Experts of a small language model: a softmax router.
Below are experts of layer 8 (counted from 0) of a mixture-of-experts language model. Rows are named router (the router's row for the expert) and show model dimensions 0-63. Each number is 128 + 32 x the weight over its row's rms, rounded and kept within 0 to 255. Numbers have three digits each.
Before each expert's rows: "gets" lists some tokens that make up at least twice as much of what it gets as of all text. This comes from a sample of Wikipedia text that the model never trained on. Tokens count by the router's weight.

# expert 16
gets: " also", " =\n\n", " \"", " to", "ly", " only"
router:093164160096176112132135098179133169150104130097167095138105129116119155206125183114128114208228104154153124134117140091120184161185120155149127118155156112125156099147100137108170116137141096

# expert 60
gets: ")", " is", " are", "\"", " were", " also"
router:086145148111178092051140128100149137139117124105140101154094145130085104099131179110100115088077130156152130133151162123058123135082125138118086139152161091144133108145123060119086113135200179

# expert 33
gets: " |", " ", ",", " in", " was", " He"
router:123165169096089119152157110108163138132113128159150104158092143095169116120137173115110106147174118160158111106094174130134177155134156169245212171147143080187138116178122151098079118130140102

# expert 66
gets: " |\n", " G", "ac", "ar", " J", "\n"
router:056158109115100124154152095151156178222125094080141181127072107121128126150133158099082109124112153160147154125063150107125112127095151157150099162152197164133154099167133120093063118027166107

# expert 63
gets: " In", "In", " in", " the", "1", "0"
router:112168138099129095167172122133148140111108082166137106168091177152128100144145141105128090036146165164158183130121158090114054145137158151147131246166099093142130098175111161119119115079171187

# expert 30
gets: "|", " in", "-", " \"", " went", " to"
router:147163149097187101122140116170164126179115087122177092160119148137168126109134104124214098136095092139153112131130159155147046139211090141171082129159160130126139107140101140108052130153098163

# expert 46
gets: " ", " a", " round", "-year", " two", "-s"
router:112152151114142104144156113177155150141088114152115133153148160104107121100166074106161118091087167141156124110160079115084095167173136146184095201119082074052135111166112128078126123145080141

# expert 35
gets: "–", "ie", "6", " re", " (", "5"
router:138164160107094107067152107166129147128150137070146040130106129065105123140141140109128110066239112153133178118136188074149084159136149146115168105150067103111156120132110030093036108133159086

# expert 39
gets: " was", " is", ".S", " States", " (", " were"
router:157161103118118112112141118118137159190083175139136156152098128146069111187112155109202124144177121159147050087093062151134164164087068161129134136141230143176128105155105154100182109171146070

# expert 14
gets: " his", " |", " her", "'s", " their", " its"
router:052168115102086130118139108171166132149132123160131148111106135123070093165139146093177104148157097138155141128088076144138155159203188137202123102137170143129140100134099110091101117172152060

# expert 48
gets: "-", "|", " |", " Time", "=", " Votes"
router:054149104120163112140142102151128149137144118090141118148116136100160192120146063101103124179128095141156146080126136169112107134153106157069096155178132099169136093141100056117075118135143154

# expert 50
gets: " ", " a", " one", " season", " years", " became"
router:139153132094167108138133098195175159100119101107150110191083143079133102080153157121165090177177166143165081132168116150118088154209149145116080164136107086075110101161119133112105112100149138

# expert 44
gets: " which", " that", " new", " what", " original", " production"
router:086164104113088119164150107112145147147132128093125071125092149112099113110136137124203117154170170157136146131081094120113142151107204147156153185144116149106128100167127149104182120158164196

# expert 12
gets: " K", " k", "'s", " his", "K", " its"
router:057165096107196117126155097094139146136137074184158159164102140113092127169154080101131091094136135137150085101134168190093129156055121147073151185133105111183135100126137136101174124142153117

# expert 65
gets: "h", "\n", "m", "in", "en", "n"
router:103168143103121109128126114191133153123166140068150090144114140106201099170143113100114099100076135159127165092133143109116061169111145146125114160137179116074135104151134143116114109123173170

# expert 34
gets: "|", "ut", "im", "et", ")\n", "it"
router:119130126116106109125159114112193164205121129181147147174139126171075147155116162111118100092165187133138126104157119128121124107205098101159072139134156100145141096142131165093126113100138175

# expert 37
gets: " and", "/", "-", ",", "–", " \""
router:127189161084147121083136101191139130142092083151152132163104186082177149163138147119116063155200148153156077113091055105117104133155088163107142131168146209159129119128112151089060096114167087

# expert 25
gets: " and", " the", " was", " of", " October", " March"
router:090162102114118093151153117190150159087092116198151133147115141088136104076136102109140123149112119139145162104134077138133098151106156157104145061169153016160140102169126108110145113196187091

# expert 9
gets: " ", "'s", " |\n", "\n", ".\n", "==\n"
router:077154158083135099109128108082171142098151128138156113148114155069104113111152122118129091072118132152155082087105111145102159146106176156180091080167196147141137094138123151089133115131070122

# expert 20
gets: " ", "|", "j", "8", " (", "qu"
router:160166164101137137107124120156139127167092159166152181178088154172135124105145087112082102166146102148157147121183115166152040163190131161194166149164160115057142112129117093122095126057147189

# expert 6
gets: " ", " |\n", " well", "\n", " just", " all"
router:126152123097110108140144105113135157117139109205137105123074137149173144143165130112073103128149130147148144124087127129116111151116143125112126094151140068096156075136117165093100116116085128

# expert 32
gets: ",", " (", " with", "202", "\",", "),"
router:118149114123105090064146103120122164155132135075142149174103135155092161134137174120141124181131127144155111098096075158138116156141090131221128111155162092100156105164111049090106114126116106

# expert 10
gets: "d", "ly", "D", " and", " out", " up"
router:146165182111084106179150114159155145145190141155173075130101143090165104108166107103167104117179182163159148085191093154095140140083140144100112101142097124186128092134104140088091120151085069

# expert 77
gets: " the", " of", " in", " from", " by", " this"
router:071155098095138108133148100073121150110148142058154071165106140049137086080139079117119107140105139144143131071115127149117108139129161134145086199145165100166170122128115107106122114140156153

# expert 75
gets: " |", "1", " both", "2", " led", "\n"
router:086163138109205107069164101137149141113182104117165073147105129108075083139168125127088120060084132154170110102140136121098069141116140150161146227139140020102141104148122054120098118113133153

# expert 45
gets: " on", " with", " about", " of", "On", "ing"
router:136168091113113090115158119151126147107051139113164076106107149096103068119159163132100082117073177153135124125126126078124148139117146135057046206148124075200166112144135078112141109083114166

# expert 40
gets: ".", ".\n\n", ".\n", " but", ").", "==\n"
router:076167138094137085177159105149140163159112120152165105139103147172040042152140140102170088104088184147185152113098107188106102141054153149235063193152142175123165093140104124079128100124172201

# expert 41
gets: " ", " |", "==", " —;", ";", "==="
router:096154102113100104179146088132147125181177145116159140144105149150177163174160108114129094147092100142131098154120070122116126152167140139125091096155111152200156115156115139094154124153104164

# expert 38
gets: " and", " to", "k", " would", "ov", " or"
router:112160101107109105060160128166165144098142149064143098164090104152097145120119192095106122111175169161144148084146136153119041136185141118202142101184180081124153108149133170107068123139095082

# expert 78
gets: " The", " the", "The", "the", "a", " D"
router:128161158111172127102150137216145148179124125141150086135122146077151134123124138114102097138091148141139110129164094140113172123121145137106077174135089120064147106158105081096143113091149135

# expert 49
gets: " |", ":", ";", "-", "est", " It"
router:084167128102135105163137101122149151106082105206167071147110152106200174232120155106109118183066130170148089099130105130155151121132122148094101208125071145141170107151111034100129082107112120

# expert 0
gets: "–", ".", ")", " by", " \"", " N"
router:154166119100178088184158124126130166154123116112156147119118152117117158164137051106185097132161162143133116125144042170123194149093197141136120115147112124081143106160118194106132108155126123

# expert 52
gets: " |", "|", " ", " m", " won", "3"
router:147154155113162109177143104212152164110083139132167040141126147047085075111129105094124105174085141142160139092102139149132113139186094186178040207136114108160150116148127090102139129140081102

# expert 42
gets: "-", "|", "\n", "201", " a", "("
router:082144177102134096110143095114143153108063117076158112145123101119109155092146096112145097123072095141145100141097151144122129149121153158097136156152096131209130119132126136106185106126135158

# expert 36
gets: ",", " O", " o", "O", "–", "t"
router:116162120085145106150157098105142165152058139121150180134113159138095099167159140114156113141140123130124104117033149087138190155136151147161069119174127145184139102165122167095131128161188167

# expert 28
gets: "202", "or", "er", "c", "|", "el"
router:108156140085125107070160108136142132096087125157188117148088148106210110178141044124162084082151075141139124095174099130124130132150134125152129091168125124191140115163128110116193094077083159

# expert 51
gets: ":", " |", "-", "=", "|", " Genus"
router:040155142102162128140122114154152175189146110111187133149092157105183138127134103098131101129145170157158098125148150180120141128127122139117133178160167129185145102142113087126179118145066095

# expert 54
gets: "==", "===", " in", "====", " un", " at"
router:141151105107092105129157094219127133130087142149149095127115130119192139127130138110119124187163102128136083154072118113121092144121126159125081215156119027130148092168096157112182097162074135

# expert 73
gets: " h", " H", " the", "l", ";", " f"
router:113167151097185122078154098122138141080096095173144120166105147053096160148145182110149080140132140161160069105142153085121190188118152164124064173164178048091123114148109069098135102150128125

# expert 74
gets: " of", "1", " B", "2", "′", " |\n"
router:082160111109095098170152114097148138192184134153141129154115117070088188091131209091150114113087157158193130100102110143103157149081136150142104135134173190131123107163104168100155113052189109

# expert 62
gets: "1", " from", "0", " N", "2", " at"
router:081135141109113090094143111115161147093134135137144064141088135145156080141136116116131111092157146137147081134117111101086130156102102145135146144183222063141138104151112059093199112152149140

# expert 56
gets: " |", "ol", " ", "-", " the", " in"
router:155157104079181119163147111169114130121163101022154156105103128122114102152113133103081097057093147156140130136113195157146159144106208118109043168159132167172146089149124092114153118132128189

# expert 55
gets: " a", " one", "A", " American", " A", " two"
router:128157141100118118200152108179128118163169151030155167178112170099081065066169088097152100174118175148139043082176146121102114144127152170149056144157116049115146119125122094107149120109110138

# expert 76
gets: " |", "0", "%", "°N", "1", "3"
router:057155166117172120039149106177159146163137122118142122127112159112041105198149092110112116140132211177152115128087146114100138162105157148156097061146185156171137098140114148101105101078233160

# expert 31
gets: ",", " that", " to", " they", " have", " had"
router:081159140113113089033145112144133144169065124103168088136090130126170165137145159100084101136158147140149158089112123104112144146115114129175134149164136134166147106130110064114023113065098098

# expert 11
gets: " ", " so", " \"", "6", "9", " all"
router:125151125100139100169144108115143155074124120212160172155087125027134181137154110106223107111129164140147091132150133066145120149076174163121184087155136103222128092163134116123180113137101073

# expert 71
gets: " the", " by", " after", " of", " to", " from"
router:070178137088116100178153120069166126151166088158162088135076144120155164051142080111155114136177140159139187117083134141125152139084188153067076110163134039149135104183125179097144117145120154

# expert 27
gets: ",", " (", " –", " it", " -", " not"
router:147159132106100094114144109096134150170131120128157140185111145095151128142150181089134079111098133156166084128088124103108124149126107153203143211128139146156159093158121063111048122125166178

# expert 79
gets: " for", " of", " as", " a", " to", " in"
router:109156117113156083097147104012145146102147111140154122140113178117115168090135126108131114070150155147156172121104092149112114163101155152134080105143156095236129090129129160097117101139113171

# expert 69
gets: "\n", " |", ")\n", " M", "ec", " Dec"
router:097157115089144114139134111157190144122136133106148112139110159102157152151146110106142131155162125136137094116065104116119213144178139122115141142127119076133141126143086030108189100075155185